{
  "num_hidden_layers": 9,
  "hidden_size": 320,
  "n_experts": 32,
  "hidden_act": "bilinear",
  "router_score": "sigmoid",
  "routed_scale": 1.0,
  "init_std_router": 0.00781,
  "lr_router": 0.00059,
  "vocab_size": 2048,
  "norm": "rmsnorm",
  "norm_eps": 1e-05,
  "learning_rate": 0.00354,
  "beta1": 0.95,
  "max_steps": 3936,
  "dataset": "wikipedia_en"
}
Below are experts of layer 5 (counted from 0) of a mixture-of-experts language model. Rows are named router (the router's row for the expert), down (a neuron's output weights, with its number) and show model dimensions 64-127. Each number is 500 + 50 x the weight over its row's rms, rounded and kept within 0 to 999. Numbers have three digits each.
Before each expert's rows: a language model's description of what the expert responds to. This comes from a sample of Wikipedia text that the model never trained on.

# expert 5
Capitalized name openings
router:564520485504450506485621567488491440490501450480450518510446520491487472446574437584420535568531509529573556574447478506542503507507444469518512534440542514444513459472449563482489490415514581
down0:483583461565532497518596449396589446505586505448512525468476603480547455402597559494523538486567428561538386450450561476480506460445383561489465476516435475461588516533520547510553415526437468
down1:560516536462486532546593483511461501501500481370532393490496573565544493546529514544557536491567500466562514480457491488456445490417515486497448481464589514515392514585510505447497484559539503
down2:514503402507569534389554499563484509440477420486475531538481553430478585521476505429419438436552481542501508504505523498464509535474455522462544473501500545597539465487482430504484495475491490
down3:514563519605480466506486347410483470502462549442469485411478525540548463484536373440504478635462468558482643548577521555487411546497517549536549530481476565553483509491592504536455514426513513
down4:404480464493469529542465580420496501468450519522490580476570430542571511593461500514470472493510481481541498454471584595441502471503518532464518499437517426436529507457473512445583558438496512
down5:489455445418468505465524435483527479525405436509391510523543573486541524509503402612536508588448469494491534518511473589513523449382549613533465570453496480489460535623474453528511541517406522
down6:504468556411569486498487458436471562487509527542440409509541475481472481537474498501406426528515577587453609519530447446445455543471549513470456551411586371581445506481473460451624490526459419
down7:477538537528454416485515432425510480546477482516483498453389446460532491499406532480393496520443505542478512536546553518486508533470567547481432529416473459491455475479493526547546556512543450
down8:496557540525399499577541515592493412536469384478470491474482537506502495504503466464460520479503534467504491467585478529430518565499600495445497545547447554450519543488596456485471552511495472
down9:514450511597546567472494515522473491443529484408442474509454613362489482516524621575521454510486510539430546452483428490403402452553478581446524481465540511623504467526486494379475548513507481
down10:564403514496532502477538506521503579516529410542494471479466617431569388517489528496520476510454534514477510518514453452548543483523553553466490553515529475477548558455409542433493457550536540
down11:496658428579442426533503478522508516579483491480529408467578462505504513499460519515466453410546470583499438549463485512530556505613613598509531490507530573480465491482522494430503552424506442
down12:426467492550537437515433400458488399551572551578540446531590509569532499435562514460487456564497442526476549468523459483505537460494554547438508493486622490545566584494398465577583424578559454
down13:492464480493555481546518488557518536543476432577414544473451476544590502548427510452483545514535524470535439502401533589519455607482468565564543472538533404535531477552557523466405549519526519
down14:553533502450545523556515516485620514537540390575468503457467492515542607511494469447438527516505608539389554492466555585533504424428577588476454517566489433539538539453470563427518470441511495

# expert 3
Mid-word lowercase pieces
router:521557495480472544487548540504479483447524561550390438524497512492475541452569610552502491521497523569471570521515444541523393497429459476498466538457359476518492469419441511454536507491467537
down0:468435496453538574523562451500599588443492565584564550508522590518522503529444473476545491390511518495542443464455547501521422450430539430573453502578612527482457476504529459498558503470469497
down1:499483525536492519458639491516476592516517393493547470500504459444472512513429547534431442441540298524502483463570474592585478603420498412533493528456483505481466499458490521502488489564549480
down2:505504518485426482452507429468505519526386468434451486503447574523577517451487502476508495590422489508521501475515458546448413527439577580432500593515564572491520478488527551474510493474466519
down3:537472559554496512476532455509542527505536535445487531507470503472495488472478445522487432536475486440458520432476478398353571456497482406517492496559455522415424522479488473503448499436457410
down4:645533495429490488462566530514516486513579413514480445487482571512527517533492484545496463483524436506439522539462464575429561471463472519562490576556586522474521471482523503453508559410529478
down5:488524437509557498643491465535529456378502478467504492488531462508521579567500427538523558532488557525469495540542499452549534437468508485477564520532453505510436434494418433524457444471443488
down6:495494518409552527473502551555518554525561597516476529574576476526520414401595477542442517515500466608503498465449554585425554386392517634541510486505470433408518510435441479515497531519515493
down7:494619541508465562478475420511531433467565529572522431491424581465579498492395478450528540527509520580497485600430531575435518462542554592510526434544534495591476425551521513433532451484498554
down8:493472492522493538489504398479488474533479443530506524549478514450551490401470521592535488517523504501513465542523477570510478513472491547516541494475557473558502518482520497517369490480616486
down9:544531537479568625561564532491517523529412463494407504405539475342477513583484434464446416468498398530627555514594474426525584508512523483547511519495484525594518456492479517497559523500586572
down10:537546522473444441508498442490416558595534570616532550491512627548567493574470523453517512496452521549531404513530541600487419455420538495558577430467458443493581553493397434523520569521554556
down11:499462436519475529530468576498519571486471577436531458542528461530519496576427499538520551607489480534506590462490493508480439461401463508509538507543464518504484488450564550471533506356502459
down12:539445417545506503449480432385567492476423502419449467496583527467434495479446452487543468436508514491579482538467528474475540472476475519527528555540472470475474528445498469583528596497479429
down13:516525537566511466510575522518556505552492490506470537503529549491576509428449431498418466602363432455542589683549607445491489465469468436575574431547518534456448553509556508523487507472452519
down14:393553531536541513451497455486494522579546465544518488529496598451532529460468495544533535499539440520585584517515489425547518433500552456506478501471504609525485472531586494442553560568554557

# expert 19
Mid-word Latinate stems
router:628500604518572567458580575522500561447470496490458490600489382428492566509591474484414508496592550557491612512419466525538489473565449477522572631415545466457559436449447553461466475517499464
down0:464584466580543517452450456473418430509449494481463545456486488427506536524516545448514505497525415425502483490614359521470552544548446510413528504410520543542538495464508412478480511477506482
down1:516604412521472535456503537550589503488461499567514489475437490499493513516544466510381470485535552425514557532480462557465511528434408387511469515438510544483591424468527561440405462510459528
down2:540424486444490544431520558557531527540529358487535505482475488472473430518489553552507489515502469602540501410495564483517560503440434526466477392427631432455529598402487455533379542536529470
down3:535511490481440491527526430491623384528527508562396488528561488525497518503470475632488447514565466537483515407558430484598397498524578531503524560490422540502512526456560480525515429516521484
down4:518515425450472463370524423419459484554462519439497501530519500521515531443510554514551542544481486503448434439479520519502553503575466445529614406542409483464567507504459454471529503467615421
down5:511429407581410524504448472494612516500448456525494528575513566560534527556505499543503482553513455438474471355454454443465419591439548464427383477358480516529587497503479518563543527480498485
down6:525499504535533531565445577465435489474459548530449459530475606518456462540447578478527509515552495545551479471519539571394415448592543515468477523447561498511578506469443482548517528509482579
down7:544533534482556476458458528435550578439439505477550491484476443496361499510549506411468472506537501506542584459567510474528488510480480464605397487505570585472571503476494596412608542626515495
down8:577524477513455468578515502516538455445523494522498487490542551520482370566482509513491541533572557534490584484523533403479522490489480523541446439415457585501449536526484527485531544617425390
down9:528541458509452496461455587501502528530459508541541507485454395516461550460549454532499516540442472491513528497521534542407426495548500581516499461433468567505535534523530515576491510467533549
down10:485413562506567476496493591494513541545506512509465488522480503505436455466477495449510583533529468461436576441502440445475480419570495574497395540521450429483483413577424508483480426411517463
down11:511406531490556500438540500521486491465450527493507579488499556466480499470553513469587565530396499444496418482406535565469442520507539438494555562490542510461510475459443493483438537463512615
down12:486522447499463510440556490580547503579533480530500544481548482488430481501450374539475475549444537477516564521497536475542468472533501526454598480499515582597483503545427489495517477493536450
down13:532504481455419447404495553485435504461561563510536480521521465441573429597570590560477435463478508493494499490472448569433507549564450507501465477541534543437471479524497488567486509453470446
down14:488476432406536499509484494502457481527479365539551515510463516536524497445333492432511556453471398524435517453518515424492413511485560470466560527391505504588481531548497507611468565434571541

# expert 20
Word-initial prefixes
router:592532507463484559484575615503523382530491553454468460539411384421538477553585468549468501462533474506525575504426507565503501474462406394520602623430488438538489505472491562439473480478503526
down0:480461438491458511543503544543444559522483455531521442500459518455488368472444455498480476453507457453460515451461474423404513443483446490439477546509508457540454520532561513517572384507458482
down1:445471508580426535553536471542468587446435412465602499507504472496541469521549481464512469499461533541606509511551503545518484449516576401477519512421493430564566502443469413475550484547548576
down2:533492451530482375451486533528442484523519495540551356483477493452572487547566443533525529566463455508407491490530515512444452396552549580537536507605455509419513532462508426445489535511530652
down3:428518542507535470408519479484480502485557454530544494498509577532506594613442547525567591517451478421518615461574444419466502552474509482500566418515485570496540469513487521508502502441481388
down4:537527395616558417544393499439532469425492492598496509440504503556527579514427476418517561344586459542554447570538525488431439500524524424449450495475429482497538537432533557473614518425567444
down5:503539507404431550475527538462422554549565490518474604546538459401421538439532509412491523481517578451440472561498553442473539500496533459442482579498484481478531423507463495457424528458631607
down6:527456444478507543457497539529579409428487473499434530436541501475351548464493475598443449507492539523498377532444485481571488548490505537421571535576423447555524546450494448439532470557588504
down7:594504567537514525483506556460488392516461446451560505447503487428543550505441476589513482540529468430461485518557420519448401518533429482548457477411434486486455411509548469544507560523493456
down8:583486478404543460439512450532467439467442551533523520490478496495504503562438536531483492580478459517522532594468597531557564457507372508530477458482505523547462470415418529459498501490605479
down9:503426440455521577529614562520506441465512558493510543576575554520504517515492487530502559516512517581479500405500451536496453548488553493541587437495524451437408536414526527499539403504544415
down10:553529464496473416463522537465507519537515507442528576442516427477626446485432549457549501571600497490531427488463484456477523420476508472490468465432517529452493540566510568532487520436532486
down11:463386547598497594478549485421535482491485402481451525498508526467583525638430586508505521442501602501463518511515511506520484516532473538457441462550540526475465517530451461423543552548498497
down12:528446497471384551478548516545504566418619517515481494507443549503471513439459495547626638469453457531516426516549469410426512529546490553514463527559463495568520503556494532517472454433523447
down13:565472431510521447522472546412523460526496449465568466471569438555487508485444516572431530385431524539458456478515536511569442524549521412534521541503501458462489425452428522525408538585502460
down14:502560485514521433575458571451521545582524413485527548455550414517465493442510490492487448482498536522461513590453496506565548465484479518537537419608506467490542439513350407523561509536518591

# expert 0
Small numbers in tables
router:541571445555497580425481549499514427494495521508519423478469485545485477479527550559429546469471465506583571535480440522530459479490426424419539560452497468412575480451405496408491501484547502
down0:551612437480511499551504622455476533511450532495524515464441476583487486509460565498522437494594602532552446398508492553455401492504511533525530416393518528575577488524377449515424498525583497
down1:470468464417504569534543519479524527489438552450533581507548528431487543531523464457517486537444575548511501543481447520499520536469521606448517507448491474474613374469529529445553465548493582
down2:507559473442526481470515500530582572423542479503487608583511462379394486499483469441478549479450577480492542456568499520495535577462581457537532448579517501461523454445398463506482547434477463
down3:493534526580457441441472483507357402527545502502533439483468448589499532524451524492548496556533556427485386583572601436559494535498450490545591427496441474576553412509499478500515463512490424
down4:393496500554547507477456584528498523535371429567570462509516520498431440357503490505524507496555454604565531466454461529499586463401495527457475468507428479592538434473548475434531480591451549
down5:634494423589451543416487520559488436465476474579472444473552457418484497463499509426468591529488510462507549487487473453409431574638444485458598548519381554580533487500508469480468463462535496
down6:522577501500481511475447574405585540542514500519449493558515495445574471559510523441557533508516511482558515529443431454452516462528415457406627412585552558510491662470482593465510492488576554
down7:519514563532527474487485450553550512499542443436439466420459453507599447434521511476527463523512529464501467562449505479493480500447566525486541476526454468494476387491535491544353536467473501
down8:565507516548544512528523486556457546427493477591518570367529497532549489565503504464488495513550514460520575593454486535450518511538524465474510432486516472481359453568575550511503446643453501
down9:531548484469529361432484527500477522589510525464511466485477476490481549576482509486505449477395436452547494522452524572429566535505501592493554504522472589573466511525523456489507608460483556
down10:472517553450408513433465403556499525485573556468439518505373520437386486455419447558414486455392575533510420541490542429479500569496492532481547492497595545504465554542531450468556510409525538
down11:432489466523519441439430531503522438494511447458502455468415437479416487534448540455477547514505537517521353468485542402415447521509554517409510544473564414465471574526390528540551547553587511
down12:494508451586467480534604545459493480405487365563536474502553430472477424484368564481490469505470515460600414514468590468510527470487484462452497437477531542510475488532537487484546410530467468
down13:437479535466509601427487465487558527544564434494524522492407531565511521482508495489564483449502478452492417604489502381586506570570464473483502407497497447551450452562501552507529556542499571
down14:566481479534598586561608603398490452467524487570522407422567506466484544573420476510485452461502494571557399510532471502513496539525482487426509532505481447493452405517423504452560408487529431

# expert 9
Capital letter starts
router:573533538563526548439507532417510580459538564493445419517513453505522519567546545564572536482474472538553570521411418559500523464593453412496541504472460526519528501431464643523491550521517533
down0:485437511478483485480451509440472564471418586474453514547459491486459531429522485494529567484562507587581410472571459498419490568475497509478546577529499616402456625510516419545518453497419463
down1:539626478467516509468505529512508485460423409549472529568574420460541519534511498473492561486535516572426492434449568502605455420472549498456535491591558555548445531499549458479533553420548533
down2:526494503497474409508481435574469511466459455524453536520544457570490475482463462562523544572553443527535386478513524466471449496418468576531493483489450525593479515502511561567552526544541615
down3:434519478533497522495502415567528398461497526475559504418510505532460504613531498470481523531498411508508470444496445564581423556487535537551526543491552500448579538454558410498515542489528447
down4:521566409564525519562507554397424469474562474533601452514541545470469492537455476410504499496585574487557411582526483450660508510543474444488541421514528428526413468536444501533513515457491452
down5:398527529490450358522589481507605558507449410519494500518479469487507476474479482478532511448466515495603541533489505467548507491536509610570456563532580497495534511566433589481443554491510404
down6:512440485510486501494485553519502484496456542576576466540496508440536500490385467427562489425550523396416477511469466502495530509487433495576501601501562519518430501595390475542437469501475497
down7:516458494482508572536574563509486507567508434576503554556597523481446478629541434547489436539534506604486497402500544496508474569569513472480554485468518431519565440523509504495575590498498425
down8:479543550538474606473535468512563523498409582456450486458536430412564516482493473535424417574421496492615514498490497505466499462540457552559502534566587534407483588460441449569471484480455495
down9:554517532553493556591491496474489486473478492493458475434476499540525460534492561520493504482485556508461559556402422455467523494489546505461478479519536579496512528538581502386476419544538458
down10:458515443463571429411461497458540478364477546466526519510501508503478497551545490498512435483550560439542577519536420530475437465526536444571490537499495521441525452559513482450405449435478525
down11:540487521512400448448459579401475517525401573551412405490565517533520572408493547521470472461495496502450505476464474501532434519515566514471396523498482519516514512469518536464439452356504427
down12:314484464520576459477606496440564499475378466539460433564478506537617501477523432511440465528457580482578472531494431543471450539443476482492394512523529501535441572455554526466523526573491518
down13:521500391503517380596592451427619523432513471579525454513578527450470515514492493523482555505497452523436421407483531470535518521399537519521523469578508385443459557528520547464518522486489466
down14:501548526454489611484486488569593538511440473467485497522506498536512450461491526539454493502550452518469587454523578477453542407501434483516521531529578467445519551434459657485565525507460422

# expert 13
Personal and place names
router:576600495518494618452512537419491470499466486507561384453459502514548514503499577618471510540502460569531560568458468502581527528513486509425577540400574465523522446451379570383476450435508549
down0:472451508493552474497419488585509468522405417497526428520495467461463402507422509506444507493533538403488643458517417575513434561408475421494501536508427494501566517493483429465629533504436456
down1:515363496485518498440531589533572436525402509502422486489529429537579585563477493495474522477517570478534498467473586518512434526463499446544476480557513498449515520544482529479562502520532517
down2:535482493530441425474594514495544373475529473471589526553525579523486560469522499611403566496580405528533514507471450359553543546508487459533501548527551456501517524540473480439395496497482420
down3:636556376614521492461457501442529485486468526573658478472463476538495551581555547486556496471447530520564495480511527562544487489504479505459524494458492420467556511435471492483434508477560588
down4:482530526579494508456576522453436557534451466512464413556486522525537487385495532502447488483534540518464431506474477510414471519586446563451503424522405467439494512459569533447470557549579472
down5:543498479525463524532574440446549408444479483543449530450495459520521451497453400557522515541577436545492633372505470447476525478502540463553463475500527559444656507517579478525544510564513495
down6:534500519466671440611570531528543447443480532551482534482520550462448511413419435562500510532450526585511518495514469431509524498583459520511565473460500520468538502526504485472537580593555466
down7:497440637450474496531542488578485472538558461447512583431532419476487407423489549525504553558454568458478545532434507499419453482484464473514479463471540474423485614423521530432470493460477542
down8:507473525505595475466386481548525528470472406533424491524421478507462528555442517441601608457496536542555742535474434575508549458483569482509440478576539510541484482427435570497560564536494496
down9:515567489509521499382395475502376486487393477512483490480465484587520437551532523548492497458480488422536288495515568432617518509527490463506588493512520505582481515502419447537474526536461500
down10:414437465505558558521501439499512532561493485540513555551453520518571514533467592572465546415576468474527538491482566464527512413467471505508480432483517501498525462416575508610573552423528494
down11:468575412527537529470439560487476544499541394476464495436494558502549462456547508459467562570450568420464500544499449512471455472473501463498526528549456522493450515469540452479490517491521514
down12:421453479486479456548521550508550442489498455463496477548583507507435481471432502533655486530482472506497545497491523440580683566492444463472542565463477499461579434519554512515506634399467452
down13:481496413586451611486507554477542506503505466507519557489503480506490488629478516448560515473509519495531364610532504570604410502475511453459530466466528525501486446473512580523388419443432476
down14:474523603452565424537572496666534589534519481499485499364516515546525497551446552473443539538475455484457709458472394588504479508455455522492499529514489540496502499413515449475546520442485492

# expert 30
Lowercase word onsets
router:597534520494532539419456561496535517477516533441458461520465496492570551499584541553519475536482536487519567417407482498535529460502536519403533556463505582484589445383432461512556486427499560
down0:497435535559491536450489485524552481505561514442525580522485433493544505543459526482521446484487510498468520500376617513469526560442504547489503525556353502512527477482483433498591463608444505
down1:457412594493474521445475479521511408478489485541461519574600493458505550459540446581532513576444442543563492523515505567496501558533401620515490406420551511586495519539551472507479493484509451
down2:513468533492467479640539539541595489457437484471485528538482340430468554463535527484458515542540363522474556389468431504464537524558626450466550503638532482545503518543484560374493564532419529
down3:561533508453533448584507538540516440457429405482539472469536668474496438524439533500501488512446471515419550537419493561521498528516466489562466473484597450472471457518514629497510495499500522
down4:535478495457460493467385572473443513499457524464483477472482513468491491592483543523558481524492694407520459472652453492496540452464622481525420522483472545521505475513515554648444473528504553
down5:565518535540563482488563541524452477631607465532502479546579619513535482638469534484474420498443385498419512541490418423437463516436562505550484430521491461470538435474551474436518584424476421
down6:512538554427449616439463409589520556455419432480489496575577619497598592470491498460531487520572416614432479498484489529527607497443574522445465470493555508517603528373510548486472494526522523
down7:588495560471512533515496567538426383413510509478459490545608573437552426466501490469462436507563438460496459483418394478606475474434551454424534473510451552579508498442525405529401530432500531
down8:605484527458539476539432487457550483448452544467525456522481523434435459453579467420528502456501485503430586556532427465471532499583447414530455442488584502538554450610498543467457513471496478
down9:484537468427676503426555496442393458483467561442563447427498586531505486508382474452443462521482486544509586395470461419461541489451438592530471454537484577547491433536456456427530517458496484
down10:423505501470531473584503456562424553468592580604438542478546426520552421532473448473539416460540489501444501509535614559597541477487420547513489566527526559427460498581554539411432511578518477
down11:529488484415515508427523473504513498473492552466447519538533623443452566557479539524503483464446591692453465381432458523524485392414516460409515484513431490570504495509574542479509452572551554
down12:460491521500521468553501462400581515532451490525559562391540582437522532533514568537445453429550598592526497434449501550411390455477547529509453632475495372489609496487522452495525500471506495
down13:589528497489423529448517477552372512446548441442494506462472532456583461467459592563500490481494467563483467493400437523545505490453421549420574561436417548485429512575472429514586572494483483
down14:599405522472445424449505471525517577469431598546412471448504451457535484520515553473462504457504521571438532503558523544372452508428528518559589500501445508546533482510535666481551502527512400

# expert 8
Month names and dates
router:565538464459503507469574532488522493511526483397491437568535367498527527527516558517506506543451501548562601602456462568477490499472491435454549592484542503536487424473375569464481522492529463
down0:513496400493537485600539456557553453455505604497506522468542550487555428492462387456515505421469421578502569493466482593570482420456547406475546393467488500470406502471449435421534580552448540
down1:460583431465454512550368538471455452402513539463472508569479466408444402476503480479497548386425461463539512456536554532483507576443511474456471509460354504513543500490415445504405445533568489
down2:465503486515463489371510517465447401598511542578469464541453476579485476445514460564499515465475483410487544517366503486366457427422584510564502447541529525547436475585440526497547428440446441
down3:474479501415454483412440480551577549407487491438461468516599648458534456511501528498449517568511521506560482476564559414476547529489519464535504383551548526507423443528421420506481417458457477
down4:498502514446543505493523432436547512457459554456492491508559613581495541480402542511498571485557475532566456448468481517454504561504452482552487504428499491536499492577477452572426416448497533
down5:602507573439464490474530469521521528569437478557503517493411545490456386447544557433462536443502347461506506432461490518564480458495498612481472492568472531522600495447485436490507498518488491
down6:502484510574497493414587597456375536556508480514486499420512474471495443485520564453435366470499514431435426566508567471578518456548473489466535546481510506511600491521524461505508414494628434
down7:517486441581488451510505418485529481492489493485515550592428462424383612543544518571463510538477456497404541503533475477588534547420480477487409544460565542485448466442500493524471474418511508
down8:435520521529454553471466407440514402362477511423434552492561544505466482543520518545571444476505488527503373547536516578469512576491450524542560465407393517591486525493458576479500615517516483
down9:460464480468536441617471495581473525525507523480548432508478496437428461518473531572570633545419473484403518561476485417533480495491481575482518506580508479553474483452475455386480544591508523
down10:463499484604509546578493440458441580458454425516509465520461511502443473532454495539470545599450454481497519551491523512437614497597394537522425453444418490542419508542467511426532478448524421
down11:490547397524536460496383452484480537517513471504523507467508544489477483498519604476507577539471463379565490574572527576509482473489497501430506518529517520419525565487457566502506532470442504
down12:527482436498558517400508504456534490541512563584479462576527523531402476469470530486494468407495508425544500483585526361456488456552575545535608523475508514522508557466445526495454528544557458
down13:504482483568524497534454459554498434555591609552574472526498584548485542529484493479398547444479386431498552450486537563460480474496486470491470516402434496473558433490513556475551451535478390
down14:491518564446557412590523533463461605451448476417421539481434476498438535514472570596519549521424613505513436460402413422512536501493469410466489502541506554555491486531489494502508507497440437

# expert 12
Years and number endings
router:554521528480508512447502573491565511444446525502466398536381484515545497487503502501465547534517518567556589538483482555541478487578426444471538485446553440587550501441448589521497506481512528
down0:528513543552497437565535585531553431566458539483487526505491406570522594479444462488514550581502498511442539536568546517445542467566528397596525620620520535578553505438536478417484603497546468
down1:553513531534504547521609448413527482474418565438396498486450595473465524446585515570537586461422491567458532504502497502493453445494632466437542548502552527496527494505517455529527602457455536
down2:513489372562449525474403500582553451515538431571502466511498506546618484456509486530454520639504508475560516476453551440539493524431573551589532496451465418550489573443483565487486504509445442
down3:523517541624581463458539454601514546448555491593539552479487558466475427499455551501509515493554535571611509527489518547434479523434445473487579446435529482518503474485494530540526533554536451
down4:474496522510507389489488563489413458484444553472566490534521497593509530513564515450631562502477526481456586493482425452537536439529516436436513475464449495520503518561540534567451544457560471
down5:453500434551553515541487491410542562497520446492559497424505520517510443529522481547585530647497684506480495410441507517456500505484434421411520539602481522464547588527513486505500553494426584
down6:515451498462479509457436472630522582522427473502497560549538452476538571550509460518516550530443480520504441480473404507531496607441530438428488565501589453523565423452463530565559540552476448
down7:526567424574549484414464483495454517486483560427519581475486515432501554562463479450531539507429535470559518493515529379532510481580405476510552495568606514565519498504535480528523520427452503
down8:341563488560483470592451460525528401600496476474486552445498506408613413469471449486490420540448506533522502454487466525566519518511376528430460568490448481560503529492539462485495499486536526
down9:497508461527553516477564538515444466402557472520532487497489419566463417536481488472521597483502496518518554543485567569502648529530496565525549481597499483517477442455425518553515414499400492
down10:454498515446528579528547494406573554595535531630545460448509470470487493487492462468480419470463465470453509480507583496520404480451449413539461547485504586485419561437503576524528531420455507
down11:527454438562497489471490622469533525550518505609467603576443494494501520554502544475365467496577519569567531538448471625477436485526606592483500469534470392456387461540551518464490462500498557
down12:397534369487472504548521482394551519513501515503524412516458526503495514490507527540365538490494523492560423508542473478467463513494409373503570487542510540438486525490436447478468527545423482
down13:515453485501485511471501467507512510546481463443458428488448619542365473523425477481478506593486504512466507520552412524465484408483455485491437549480420466512529549500575401455436492463464590
down14:389453478502517596535496504467437491386505548508437572460485478519555497471436499534507557603477479575466482488456477642518476466524460483496516490518408459443577388539512556556478500530548456

# expert 6
The, in, commas
router:557512572485534540433571568421506467477477511426458519527375436378494500502524500553590511486503487607513562515389474484570514519519479504385476532493498536434527395472430535480522495525509515
down0:565540471576533497553445559472463507492494514513571481504515431465519558367480540566427430546459476403474490511499557547492448479505409503536529506602396465513499545618585501517543538456528407
down1:448541526659510631502524492509519497496461473509549509450473425425489481517586474505578484581439438482512354519445487493564500424476504502477480471501565520476484549496438504590530554471543500
down2:493489521488484469474526531513478452536568412521425556514478509428575421444471496474528465513511508535526660496465492520574568499456560511535475586494494525503507471514521522606412410543490435
down3:479545486569427436568470542472478462471465486517482414489550529385465453592472591492509443526444455450532435397515550497493460507475510431562583435471535551500527439547406527520510499529548592
down4:444466487433445536515546547554558529505506418454489559540518496548602488421446586580461555534459489531506525406538507466423511523528545378510560544477559470515499569495564496524608511389588454
down5:520494633452415512471403480466506509496512512484402500422499559561532479429464514564535480554485456480608503524480521460527485506497460598526510434468485447496565560491518481485463530551517515
down6:441600525503545484491526441457458520515614503427538502537547500498514570508539538477570421471557516532542393565508535624524467578366513495467528448619499512580512556527541558469545550499560480
down7:486517547452498473500421472574513476481488415504539515556425494452489500538452465516463499478456548529528561447463471492519429552565564528455539572588529406493560476543611530488513481488574551
down8:576522434590492514558526467520452476498482526559589456548578508528480475440413681533541472578483545519499539446564437470499415510479483489499526448528553441528529414546455510558493461480447431
down9:530480451523569428464460554556599492561497395425534419562486558519430418672519546482450501437602541532509547524488531462475496498481493486423571529499577425482433444454571534459511516526386514
down10:515529478453519441521535483517443470507513451591543583525619451482522476535445560491505490563505526546536547455540501539442515517453457424461576418576570440514498544515488560453492464438446540
down11:506408510502475540565559437450522492612438436532422485488528474466562499478469448503525445519534542436521615475508621525495527403527426513497481575539552504483425526401515582559420445536425496
down12:498504588444456407424469543479461539461496458495503559574539503491595505482487520422432472500500533572514363471520561477505420573475509488625515505567474465543585592513515483503547501427435392
down13:490475489479479479536520548441472468579539542555555610467506472517541577491466599517413528482595502504491424546567487539548541508568448422497424494491510549501503576416568548489368464496553482
down14:510476483536479491531453498548495576422510417483462473565478408485476469441458547506446492485488474371488644501507531535408509435523619467499559499604530527506520497544536559529543433475551550

# expert 1
Word-medial t-pieces
router:582555532536440458383453488442492563473497457469442417524465445490535464544467479509493493499482475453489591503508535477486462513499512510453487500397505463418533430477495563419474521483438495
down0:349543556559483444484402468478587507629535492535533519521445421512408467585545558444486480476523583558511422510541478504490481518473529409537543445496447533470565445564474427600533473443471539
down1:447479490532495473546385497531501505502471529501504544470535449565552573495472539512487496462410422530439467535485516543424504498507367506493514578461543487518552474487500570486510470585482506
down2:532501459484490503468499510533463545523479583558554541549551483435534518597541409539479481476532566563491461432555423547391579493521424473518548489401472415569456510475518441517495457467430463
down3:496424466457479570457550523584564525438463432520553452622574496567514455476624468501520505581449410550540423533516479579533545435505423564494447604496533454541525498498475429527470484514496469
down4:475546492466490439566522620549508451498489515503417485439462448489530496539521464604544497489513426584464458500479588511616459511540545458551478490417532456445482490592476533484539465425536524
down5:532470559496511477613571499463576590488503575464484533433520583476439473520533476397447519503469450441578520500403436523472526463431442456492501545579567546521400492466514527563571505534526516
down6:534534512526544529525542512502469491444582489521508593475448443517528540415515595600553491553510474462519530545480483509468529555579515515503488540532457511619421464480428490440472491428507405
down7:534430534511502482484433492555504463536498634479559490515502565441404405522431491445498355476555622530411535504503563429601498527558477537470498455626502499509489465452482557503397494479528460
down8:512536512473568502541536462560522504580514506412519448539463520609488350513471484394494520494484625562521537488460510524394506525494522607471476454522370472542441592514429448426451585542462542
down9:637561499484433453429535425445500539471496504518487467468474525494597489461374486534436490491480471420438458562503526557464477370487488513457555493537466447510532455522522566545513501517534506
down10:387546515532495501553560532484553550392514524521509502600496541492446505507546491480498455525518488547502541435562446474482438558469570504504431549470525518332491534519496459519469459523535501
down11:575495557479412524535491469457549451393464566485512498526472532424535484595553466471510472612554452492439457438447439452484507465453493478488468476461595496535555490506541518470501576503439428
down12:535474549475481476590556403525467495439586529557600573468487499500441556508524545507549578531488438550537545505501547479475568502444430444498537424429470514522524530601426518508505454503569532
down13:483466531585507492502518483612396576583592467454547472475509461581461498486502487452512536513450586434482452500519509542516500506400352431458466572593482454448462591564513424435528507469516514
down14:496464500514468506569494489456419544483440422533526444527470537514561557403518519468495518446621430456485516430540481539440428477525426544425409507425485551586567500548443497453471461460526527